config.yaml
n_layer: 8
d_model: 256
n_experts: 128
d_expert: 48
activation: "reglu"
moe_layers: [1, 2, 3, 4, 5, 6, 7]
router_score: "softmax"
normalize_top_k: true
init_std_router: 0.0257
tie_embeddings: false
batch_tokens: [16384, 32768, 49152]
train_tokens: 328400000
Below are experts of layer 5 (counted from 0) of a mixture-of-experts language model. Rows are named router (the router's row for the expert) and show model dimensions 0-127. Each number is 128 + 24 x the weight over its row's rms, rounded and kept within 0 to 255. Numbers have three digits each.
After each expert's rows: a language model's description of what the expert responds to. This comes from a sample of Wikipedia text that the model never trained on.

# expert 28
router:153152173114104121126077126136121145127107127144112136127096148129139114087178147101124145131143078127091072131117123167112090109126120161135130152125130137075110075124177111148116145176133114098120120170120141160097126124139139120126117102122151122111116120134125088142132124123145153139147122106129094153104108121092140139143099167099136125135134141113167151159150154158135114133156
Description: Stem fragments just before suffixes like -ing, -ed, -ment, -ion, such as disgu(st)ing, po(wer)ed, replace(ment), and nouns like success, power.

# expert 47
router:148139162107145089095107148149087130110139114143120133101104128140157178126154154138141167139131089154134101143135107097114080120173093136128128097137139129088089086134144075148081169122132106115102096155141126123107100092115128134152101080109140112134120096152147090142155118130134130167107103123106143160129064148133136094160107154097097112098158116122137140138132115139164117114124
Description: Capital-letter first pieces of names or words at paragraph or line starts, such as M in McCaskill, K in Kopaniec, B, St.

# expert 11
router:172192124137141055128107132130110158062077115146117098129113115162139130119135141085141135128150095135079102125116113101118090107156095136118136119141165162095116131111159115178110148185136088119155136183151103093144107117106105149115122108099120148115118146132156129156139147162174144174116121107110123149147125150067125114150120133118098102116158138113162130127153131133177129134121
Description: Short vowel-ending syllable pieces inside non-English proper names of places and people, such as ba in Al-Thoqbah, oda, eva, ya, ka.

# expert 23
router:130149158093122102083117138136096119083116120136119153122128159113176107084158167076141125140157133145090129158101096130106100139147131126133133141114151118106124107114186128146096159157086130089127096172122123125128111095125130151148141100117117112138145159105121100100129128168166167141167099111111125139096110148145123113176151185132123141083126173132129157147141104171145143133162
Description: Pipes, blank cells, dashes and header words in tables and results lists, such as Team, Men, Pts, Points, Notes.

# expert 4
router:150152141118133103130103129102090136131123126140100100088109151111150170117157163113153133110155111120117143170091079148093090149134113114134134148177123167103107130104161079121089136128122118111154131166132158143090083100114133128120130081120134153151132129130162126133161168131132135175156097160092092160137124162075130136148139152122134150123120169114163114154172103155157099160165
Description: Plural endings and plural nouns for groups of people, such as students, soldiers, farmers, troops, members, often after the or his.

# expert 38
router:138137165087140116125106163130137119115135103181099120109122142099176113147134137115111136107144109140089095176107124131109133169148131116082123117140143140092112118151143104135110147176087115117164138164119128123124099134091130150092124084099151128119141087125179112165201192125149157122112146129087108172090130147133112121134076150108117128109143132171154116131137090151141107124162
Description: Month names and the numbers or commas after them in dates and ranges, like 24 July 2022, March 9, 2015, October to December.

# expert 34
router:131120154082145122107090101131117118101096098152112140101108121133183117128116147122174147114135099148085114173125104141112093144147147119132142144150158124106052126089157090151099152126094097109151107165126106124135072123101112148135142124129147110135139121115148080142151123169127148139168142134099105178131121178118128127192158165126103141106131137097132128110141117149123140142153
Description: Commas in lists of names and credits, closing parentheses and semicolons, plus he/she/was in ship and musician bios, as in "She was".

# expert 59
router:135159172093113087109094113135089084116099126143097122081084139101180166114150133109134127085147092159133094100091121137137114126164147098118108120151154090112130094132156089164101134152126092117110118131151130078106113144093144120108106108110113118130069102108144119141136123141160150138132093114116107137108102149134108113127113150122119096103120147096134147138131064126133103145145
Description: Opening pieces of longer Latinate words, such as app in Applying, dist, disc, acc, per in perhaps, conc in concrete.

# expert 17
router:157111140121143103113079130172104122098107129156067116087128167155155117101139147105151134118173114150119114123119100080106092169146147126093126119140173128127099116121141112129104163165132116082134103188125137083126091119127146127125122093123123111116167133150156105159158150161162130119152087133110107153128105158094131140148119155121096106144141121144182139122143094133135079158140
Description: Possessive 's and apostrophes after names (Shakespeare's, Men's), plus possessive determiners his, their, its, whose and the.

# expert 2
router:117134165129136099095070152140120158123110123198112113092137163134151118075120144100164143102142120151069106121098097143135074138147155108100139170151126137109103092165137123153087163155142160131139126137141151127121110119129108177118124127130164128121120098114178119115152151162149141159106109145097073164145094150092090122169100154106094117116131144130115148140164121163177110131160
Description: Numbers giving counts or amounts in prose, digits or words before units, %, commas or decimals, like 3 million, six, £50.

# expert 62
router:157133138124155115132078173136104138112106127207089097065107157112164101119138128127135170157162132128114094150088108142113102128125142125108122150163153168110093134136161118126133160158110090137141130139156144124111102130142118142090122073134150125135111107141171086132150161170151148127132130176109146193157120166102147112125084129111110120114142123169176152154164121152138106138171
Description: Four-digit years and time or citation numbers, like 1994, 19:15, 2395 (2014), and closing parentheses after years in discographies.

# expert 37
router:122147169110145119099095106146130149102108105178125109113122138123153135138119152124162127124144097134132116148108110121101107116156091110112150149126141138089094112172147120147111134172140139106147093134104137048119063107124121153114118094093152127103163106125140121138134149140180156152134080122121084134079119178115204103156083167105114089119142138151124135109143070127161094122123
Description: The, a, an, this, its and similar determiners opening noun phrases, often after of, as, commas or sentence breaks.

# expert 63
router:147207138123124091137084133106108109056114122157116088101082154101143129108130158110164132134155100123122089133130142093098100134155137137114193129124172118105105116088154103139140137141110104095153139166146102127092092100117126167131105129104107109122142136113131117137171117129157138163154093127107124152120119154091129123143113118101126138092151146131167165161155137143175133114150
Description: Given names of people, whole or in pieces, such as Robert, David, Michael, Ter-ence, Der-rick, often in tables or credit lists.

# expert 48
router:129112159100134126096110159135109158133100132153124083108099120103155146109135158119170164133183078108110111153055080148096099142166149108115138122131144119096092134123177087193084139117114103085136114145133114102131099125110151140129115116131144129113154125098163082128116144173143158104153105122093131137115110137128143117143142167109126110133128149157111121124137094178150105110162
Description: Conjunctions and linkers joining phrases, mostly and, or, commas, to, but, plus modals can, could, must: in and out, design, and use.

# expert 60
router:139163153133125081129120142143094123074088109160127118129119133125161146076159157110153119106160106160112066143119114108110082112145103143122134103149147117086133113126148108170124116167137148097164117165150119126152051103110113119141085116129137136141123103124134111118119125136165142177094121115112093148099087161074110129152125156125109129094147131141151135140167130113166106134131
Description: Middle or later word pieces of English place and team names, and some capitalized first pieces: Jayha-w-ks, Can-ber-ra, Berwick-shire, Dunki-r-k.

# expert 6
router:153141144134161096139108142118112146118089109148125104051129153084137104100150160126121141104126111132110109133117124117112101119158134093125173138144137142089092102165169127145130165119084122112094135139139123112093103103125138138134132089126143103169108102129191108133134186148170141118154087170101131173142118151083124122121145138094104131104158120161170154173125121169158118111140
Description: Relative and clause words such as that, which, who, to, and numbers inside sports scores and dates (6-for-11, 25–19, 2008-03).

# expert 46
router:143120136096151099109099136109109128084102109142102143122125117119176140113129152139171144147156097132106134137086111147084140140164147120087156134130146110131053110159149088137095156129103100060150106160134113148103092112141126111121115101095128116111131125094190095158135127146156172121099115138096123132142119173103157103164120127115131124121149127142105166108146099131170082130152
Description: Function words and punctuation linking fields in biographies and lists, like "is" after birth dates, by, of, commas, and list dashes.

# expert 31
router:146176140128114075117078147129085151081106095158110103125092161119137148111135137110173136112153095124114110134114117123126100128165111137094147137135167154113099120100171125143118161115148076098177122157133119106136081122113100129118101120084115136098138112144123116157139122148160148151113093146093112152124106184114128123140107156126092124128114179123171127157161125143164135162140
Description: Words inside titles of songs, albums and films, such as Love, You, Me, Night, Dream, often in quotes or tables.

# expert 13
router:154154168109117079115096148162108150108079102155123090075102144102133134110151164082139119115157105128130116106109099134097105120182132108103128164157134148115103129115162104183073109180160122109157119130145134130106088119123115121120137129108141130115097121119152101159145130126168157146113159121121095137127102149101118114169134145098100069107129135102168102163141114145147154166119
Description: Short syllable fragments inside ordinary words, often after a hyphen or article, such as gar-ba-ge, half-bro-ther, pube-r-ty, san, bar.

# expert 56
router:166170141095157141124091175109110137088110102148101111101112148133142140109152165135161161090165124141093079146120107144123119111139125140092153140174180171104111121134147108148135141152141117115136126151137150152107067077085131165144076116148158135145159109126134099135151156152126158138131115132135109151093094165098136147159146124123124133119150115125136144149164130161135103165162
Description: Street, road, river, county and city words in addresses and geography, like Dunn Avenue, Woburn Street, plus compass directions and located.

# expert 1
router:142168155097107097108111142116121149074123118146132099107101107138156129110125133121142162138118122100096099129130122117121119124176166144084128148113160126079135122132156138152116158125099140127109117184142145143109053082097137127115117134087136109131131130141136116153144165115157174131131127114113108145148087124110098092148113120081135127122118135138170141121168086149154088151169
Description: Pipe separators and numbers in sports results tables, plus endings of country and city names like Syria, Croatia, Bosnia.

# expert 50
router:186176156107091099130095103115087135085099119140101139136091137114131146113130137113143137104129077125055098120130103096131106115150109155136099118157163113086090089109134105148108120154124096126135131150155132070154135109106130146137090109122126124123099116125157092158159133157156130156116119100107113131096115133120123129116094146110122116127132129095202143121152103153141134152130
Description: Consonant-heavy fragments in the middle of words, like c, ac, log, st, k, as in Leclerc, plank-tonic, alt-og-ether.

# expert 25
router:186171126096151073129109135119123083091119103133103105116114144117166134114110109082157140122153122164094089162106118085138114140154133127122132132146134155110100128148156105163145169161156107130130135152119106104108072094091111141121099099111145110132116155137140107158135133130154168144096141103122136145122117140100166137163135113125089124101111145151174116131142106153160107149168
Description: Pieces of authority names and foreign surnames in species lists, like Linnaeus, Pascoe, initials with periods, and ü, ller, ön.

# expert 51
router:157164170129145117101097139119122132119112127157070109099070181123140130088194119099121133112153081153130109118066101150125106123144128103131128141142125116100123102147136095160134130161138098126172102155155109123100137149097150152106121100153154112137098127090156115159143125152147140141124116111102097139101083139115136157179122154113121125106135144118144098153137086107117124108132
Description: Opening pieces of verbs awaiting -ed or -ing endings, such as rel, den(ounced), overs(ee), prop(osing), reb(uilt), celeb(rate).

# expert 9
router:152137147121107134120103136138138118119102108160092113138098135137179132047164131097100095115140107124092131155115106096074120127145180109116141132147151111100104131110133093167099183132114130131165064174130130127113060118122125144130144122103179118142141133122151102131150153131150148126135102113094120165133096146108102118182084157124105102080165125134124145121151120140153128144144
Description: Pipe separators and other delimiters in sports results, election and statistics tables, usually right after a name, country or number.

# expert 26
router:184157138102151082129097136122152132110107099177111130072143165093138108110139148109135141131189099130122108169094127161089115161165154136115116139137146130101079149125126124137135156117104090147149134160135127139109101086091082139104130081113167112111129119132185083145134151111150153113159107146123117131136099144147148146144120144124122116109109134132138162144133112135123089137148
Description: Closing parentheses and nouns after numbers like years, km, votes, minutes, plus verbs like died or killed that end an event.

# expert 43
router:168131162149148079125109095124122151124109079150124104110131157095148129113137149128166154114130074126103107144093095159098128151151144128106132148115166142118100138159159099138115134170085073126143084132127103089100127112131082164136113103137138126128101150108141120133161174153116155121161146156133076174106118138095144122143115149083106125136117118130167091144138118167173098125179
Description: Periods closing sentences, also question marks, exclamation marks, quote marks and paragraph breaks, often after titles or quotations.

# expert 36
router:120131144099151117095093121173109124112104109161092139122084153107170105116149137110195145136139083130102106130085073139133125129139142117098116165154123136118102112133147086133109137142131121115169077151130156159139086126128122130140133139107149120114142123109168081154140126115154128139142113137110100184108102161085131141151138146092124084105116151112143126135136091136124079115172
Description: Forms of be (was, is, were, been, being) and became in passive or descriptive clauses, as in was unveiled, had been made.

# expert 30
router:167111118112110134114097104137124173116109117170116112148087151110155155079182152111104136145153100119114093178104117128094124164131127130084123173134119117093132138127172122146133164140096145109134082163097169110128098113090145153077119120110151095134104139110135104155139139143145170143114133110107108151108092148076131134186112156075124120098157122140132130132157081149124122129124
Description: Pipe and semicolon separators ending cells in sports result tables, election and chart lists, such as score columns followed by |.

# expert 57
router:184165168114129098138073131127095147114101151167104088102119168123130089094140147107152126139139117158104130115094081148126128131113109130147163151161142131090102142138165067156124123118135090107158128144117134138109091089104155096097143128137106098129150160099156100171164148156189165131130093124097118146104110166098114120166126148135111153082130133079170131144161117145154099152148
Description: Prepositions linking a noun or verb to a following phrase, such as of, in, on, to, via, through, during.

# expert 41
router:162129172132110126112087119151114134113100098191116127098119171146131096109151138122136141124147113134124105113098125135110082146121120136122123195174130160124123129172126124143108139158146143100147093140109123116109102132099105130104128097142166136110140110109176112161178162143162137151156099092136094144096104159105170139152106157101134108106158145130158135134121112120123099141152
Description: Past participles and adverbial words after was/were/as, such as located, moved, known, took, as early as, broken down.

# expert 21
router:136172157100135093116092116085126125111089079159105112086124127140146162127145155127124126108154088143097102132133088122115114161157112149114097132174147160084098086133120103166128141155126126131131128137151129116106075099106133145137091106109131120124121120146116099129137108187173141148117091102107104147073097176114125107140118131112103127090138137116130134129159092139147121162138
Description: First pieces of geographic or historical proper names, such as North, New, San, Rh(ineland), Ant(igua), Pun(jab), Czech(oslovakia).

# expert 45
router:136153149133137097113108098127133132107128117172092120087127117098150136109153117141150153122142096109119113174080102163097106150147161100121130184168118135111108146145153081119113132132139079110157109144148164129107063131129146124117132094114144130138139119115173126111150195139159135144142110137091089162129115125079162133184117196131112134135141149100138150124156094156158088176148
Description: Closing quotes and parentheses in linguistic glosses, plus conditional words like whether and if and list numbers.

# expert 0
router:129168142081138124126092107123062102088099126170105118096158124124164108102160140099117129108167115119125076147109110153115132122169099123122129158181145178121098101121161133143113164138116116113120113169082159131098104117107143126119138135101128136145123132112131118149114149150171153184097111123093115136135089164084154125163128179148119117103119118104131154141147100167136097161147
Description: The word "of" after titles and categories (Species of moth, Archbishop of Zagreb), plus "years" in age tables and small numbers.

# expert 44
router:150225163123115077092104148177124140087120078176081097116110145145173157100137125130178133112152098155128068157113126097118101100155128128109110130150116117123134094121131113148076138152134111125153113153153112144109106115114106171125125080114160117180129112146128112145131117154164130124114110116108131148123097144118157130156090140101125105133163157152131121117128100129151103143129
Description: Opening pieces of foreign, taxonomic or unusual proper names, such as See-lawimala, Moh-anamico, Ne-delcearu, often in species lists.

# expert 12
router:179160147144132056131113117101116133068107099140080125119091129121140137094136150101156088106172077151117102114105120091139114129174106150125129113146148129096104102103140081163121134162133108125145146165125117108118102128114114155117116098103129109135120153124113081162159110176172129149107114097083134136125109156086144122136098139122085098087124137127152104131143093120165109132139
Description: First word piece of capitalized foreign or unusual names, mostly after a space, such as Pel(eus), Hel(mar), Sch(iffermüller), Sk(uratova).

# expert 20
router:131151131115145123130105138117105152075117134157078131119105134116156126118143164093166110148135099111129116146120116120097118141114170151107155147134147148102109108117148106126118163159106139127117091131143119113092101110119113131065092123101141098137151159117139108120139129153146146128142108147102114126119113117076145103179122134128078112115161136147144186145141129147142134109144
Description: Pipes, dashes, colons and country codes such as GBR, USA, AUS in sports results, rosters and credit lists.

# expert 53
router:120131133111167103134087136127124160105093095124080105108104135117155138101147116103137156149171083130113094141093072148108098100122128099126153127163122113104102145148147124143120143124113098135154105186152116131119099102100170103134151114119118137147168125116167113152156157129149128169121111117108112147132099167092110109146116138111082111100121131145120120134120130159156104112132
Description: Subject pronouns, auxiliaries and infinitive to in biographical narrative, such as he, she, who, had, has, would, to.

# expert 3
router:100138188092096112109081123163101132119116132163109112093113105114119117093156140101146124143141110151099117143120111150113100110170132093132144139140144118102098127144128104152122136144128133115134101128129150095123103077124126148098105111094189128122143083116180101134153146146145152156108115116121081153116103168086175102170101130127076091117135115145132158115171095148164091139155
Description: Articles and determiners opening a noun phrase, mostly a and an, also another, several, this, any, first and two.

# expert 27
router:142176168094166097088106116133074129091062132162096064110148139123151120122131145115124129116166130174098114134085100131106120129125139108095145150148129127126115127123150142132082141176104094108139120151146128149108108131115115152135115121118134153166088131098129140124147169156157140149126126112123112149129082133114122128177105163144134104133134146098163106127130094130186135122143
Description: Inner word pieces like da, ina, ora, ti inside Latinate or taxonomic words, such as Procyoni-da-e, elab-ora-te, adm-ini-strators.

# expert 58
router:122157186082103107108098109106074107100094119153104107111098109115144152090158137111120107110138090166115077121103131148115105120194151144131106115150139096107140123142139085130100155187136106116142112138135106114090124131156161149114118092109144135122106107134152105130161137131181123150113128131110129136103112142094095120132102180099114106111121149113148125129103104117150126155143
Description: Inner roots of Latinate or Greek-derived words before suffixes like -ation, -ic, -al, such as geop(olit)ical, pro(gn)osis, cons(equ)ence.

# expert 7
router:164170181120113116082091122102116141126087136171111120112098156113142144095187129124159103132138102170120107135092124150081094118162135110137097138151133126104117086096138098154111122169123126120141112126148155123065121141111137149095078078133137124085105126117134141151153162150168144127115118077088111177113112145077115101153104153099112126111151143108140114132142099135128123145125
Description: Opening pieces of longer words after articles or prepositions, such as dis in disrepair, exp, conf, imp, decor.

# expert 35
router:134138176075115108120100130115104133111104107157116094099130165116139154102135176125141131148128101135104086145137119136065095122143138138096142149161149118092118116129150132152089167154153132090154120141150152084103083112113137130109108129111154130115144126099136107141166161139173145147147096121118083137098137161098150136166121178115125097136159136112161159122150090133144089162174
Description: Adjective-forming suffixes and common abstract adjectives, such as -al in experimental, -ic, -ous, political, social, legal, public.

# expert 32
router:147144159122157102123107142153088124097094129165122105070117146151143133103123154129138107109129140147087118139107106089111093128122149101096128166169149127110096133147108114137072160110123113128138139159103121115111112129117112132093127106118158146116116156165131087125132159183153132137088119163085108140120097128110138127115112184126111120093148149148151128141159097139151127153184
Description: Digits inside chemical names, codes, frequencies and table cells, such as locants in IUPAC names, 107.1 FM, 1R, and round numbers like 200.

# expert 49
router:145131145122170114134081113121101134112104113162088141073120150114142120110155148103132171113163144164134082161105100146143084130129135116113152152155134146106084120167146128151138161126127088123159134151152128127086101116080124140142159078156153121115114145085168100175151170134147134150140073118086083145108105168121153139174090137119122144109153129098157142127164129137134106110126
Description: Main verbs after a subject or which, like used, has, located, wrote, published, plus parentheses closing biographical birth–death dates.

# expert 55
router:160146160134143072135110097106101136116118147128092098080128152089172126106177130119114096105176101140117121147092105146088111156142151171121096128143148125103126046137148092166122106140116131144156120128130121100103101086130119173117092142128134097103135134136114111142129151171127166116125108086125088166110103168113127116152126168136115081114142137118147133149118118131150099122132
Description: Opening pieces of words like cons, su, ass, ext, def, ins, inc, aff, often after an article or hyphen.

# expert 18
router:161142137126125105146098120113063138121136130148079132087155174124182121106134145103127153120142109132147129137117100144102088150114144123115113144166154151101104121124159116152095159163136118131131109137149142139069082108118140132111129083150147133145141139116157108156132143161155139142143113159121110175144122138099142119169112146128109158087133144124172140153163115177130115158197
Description: Plural nouns and plural suffixes such as s, ies, ations, plus decades and closing parentheses: films, countries, 1990s, RBIs.

# expert 22
router:153137139111133079129085129156143139111138114128118086104077150127136136081126113116136151113165095102084133122112097110125119105120118131111128117125139123133116127143130096134093149164120137120145120156150106114129088104130146114152098106096124086128141147129136069153147144109150171163142133141114102137079118163109158142137136119089123113099118133087187129155138117124138131148169
Description: Short word-final pieces of names and foreign words, such as -ston, -kins, -erson, plus the n in didn't.

# expert 33
router:178147154107129126116077134124102138118118089182101085113135097105165164112135158092133126135137092132152112137091129130115091119171135108106152141167131106102121129110126090146122140179151091106124118114126139140090119139137125148133116129118146138117126136130151098134177137134156140126132126140121076147114088141054142118114077145109125129076104130094140140174131095138128125129150
Description: Nouns naming a person's role, title or relative, such as President, Minister, director, son, father, and endings like -ist, -itor.

# expert 29
router:177179162085126126108083154123071105090103117150092109103106139090170141109180085118130177126138093125170092138109102147110103124136159133126127117124140173078131155126200076132116136148109106122166095118154109134133113103097120152083094104110090127097120122137179097144144154140157131125126147153097077155121112138110137095138083132144114115162121127101157152132129125160168101141152
Description: Month names after on or line starts, and reference nouns before numbers, such as episode 206, season 1, Section 2, version, ISBN.

# expert 10
router:144159143109123087106109145153082140105126088147104073108129156132146167114158145114154141130150108169091123199107125113113123141177127129127143114103183138094112129133128091152094198138112083146160100138115111098131118095124125169137091108144126121122124126114132108146150122159146132190112093158104140149108074168094163105161092114120094112104130134106160144137141094128178093145159
Description: Capital letters and periods inside abbreviations, initials and codes in tables and citations, such as D.L., CBS, PCP, v. in case names.

# expert 42
router:170142131116112110137089149105122101129109109166091126101132139162184122108165150123160178112141129124130108146122101116121131140139128104098124124149139136094078112160126111143108145144098114102144113128158120128119100123080124169083131115107144109137119100105179089139157137134163146137106126124104083134123124136104141109130060136123106140098162123139150113120134116133131091134181
Description: Month names, "born", "in", "on", "to" and colons before years in biographies and infoboxes: born 1951, on 1 July, 1934 to 1940.

# expert 15
router:163169185127091112129103122142093152084098110147101104121082156101175133128141146081147150096125131139100107100125089146110104129165131105133094122145158161059095123139131133158094159141133133124112113144157147119114101130119162150127119070141147145123096126130132076137140136129119128129138135136126095154125102175091144092150105173143112098133109171126143138123138121164136104131133
Description: Abstract or event nouns ending a noun phrase after a, the or an, such as addition, relationship, battle, way, reference.

# expert 24
router:136136143096147089131083141154140090099107156138111110111100127143114162072168145092161146091152123159136064134086124154134082137122151115091125161135152140108098094149149132161127168136113131128140106117163124119132115128095137168105099127169146104142133102150136083146124108175190131127136134125098114174092071165107123131138120123140118136110136151153153156143113117146186125140133
Description: Decimal points, primes and digit pieces inside numbers, especially geographic coordinates (37.580°N), years split as 19/18, prices and codes.

# expert 8
router:134156143112153117083094143130099131128111104164106078110133160129172127133138120123135138137128097137119129131063092152110101164177150096082118152114146134096097113136120109145110174146109114124093084156111119139165078128136090129105112092113127129108119119141153119146130133139144118161153109114123134164113117161108162125137090160094104125124120140114161149172129110144154105109144
Description: Colons and words that introduce examples, lists or names, such as including:, such as, called, titled, renamed, mostly after a noun.

# expert 19
router:112098138059152099097083166114106113116138079151084121090105123132160140140137135104129121103149074142099102143115130159115112132192129097123147134128154116121084107154156116116108153107115111097174124131137135108121066127112163143147137090155145083104135135155133146136175155133147181123135152125110123141086088128125124099135119171105128155104144124144147137148153105188153126119133
Description: Equals signs and paragraph breaks that open section headings, plus taxonomy field labels like Genus, Species, Binomial, Synonyms.

# expert 54
router:159154150084123126120093114118138107109142119158129076124100123077129119087127140101134143104141103113087137154109131136090108155109139098145133143130131134086097114117149118165106155149116145098164126167151175089108119103096146129160148138094106117099131146119173102102162150147138130089130092122093131125121093137094115118150133170106095129109176159097161093111131114108149082115146
Description: Words and cells in demographic and election tables: percent signs, votes, Total, households, Other race, the average family size.

# expert 52
router:124192131067175103108111121129111131084111126125125095122115150116139160116129174132150155113129083131102117165103133114103074144130135120104110150156139137116124113140148110138093181140142091130133132169136136130119119122130148155096129073121142133153124146127131080129122147147134138163113118168122107148131087131123158094143111160145108102127158165132187115169138121152169137130138
Description: Capital letters, underscores and symbols inside alphanumeric codes and identifiers, such as station call signs XHRYS, KARLDAP, chess moves, model numbers.

# expert 16
router:132140207107121124082059123136129135106106133164139120095109176095155110093137140104134103109196123142086137145118121139122104129149116128111143140158137132120117101165169114144104139152130150113160102146130163100115076102123119148102100113103128125126161113105179115135174185153156121109110107100131101156115113177098138103161120149111132110121152149150138151139118093122145081130129
Description: Determiners like the, a, their, same, every, mostly right after prepositions such as in, of, on, as in "in the chest".

# expert 40
router:163161125123151093104108115120107087077109138133092100112126161117165124140137127081149169149127075118095107156103118131125105129115120150096135135170154145094098141094149116125118166148146106129132122150130133105123135099096119135103125108114170147117129137094135117172142159147172142124123113117105153132138138149080156139159109120148110102132118143144196126143148102167154120157159
Description: Word endings in taxonomic Latin names and French or German titles, such as -idae, -ia, -us, -on in Religion.

# expert 5
router:156147136099147105106085133104108145088113091120113125126095156117160141099154180106116128141141074123092127119121127100080106136145135137121131116162168126098118116125188159120112160134140123105142120140138131094154107138102144165095126113112110138116116104084130082137141156134151144129132103161105100132123121179094103125134073174143113106107135190116143169124146126135179093156160
Description: Words inside titles of awards, festivals, championships and media, such as Best, Film, World Final, Championships, Award, TV.

# expert 61
router:163148164079155128103094147114110136137098112150106117104101145119149147081140109118114132122162119136115138164100127111078113129109164153117137134122155148094105119165150088157109182138121126150092103152152161134135132071113131138103133128097117130117098102109127103116175166116149147127158111132152133135094083153117115085149137131129064090108154125133151159136144102145174100124165
Description: Pipes, colons, degree-minute-second marks and N/E letters in coordinates, infobox fields like Postcode district, and score tables.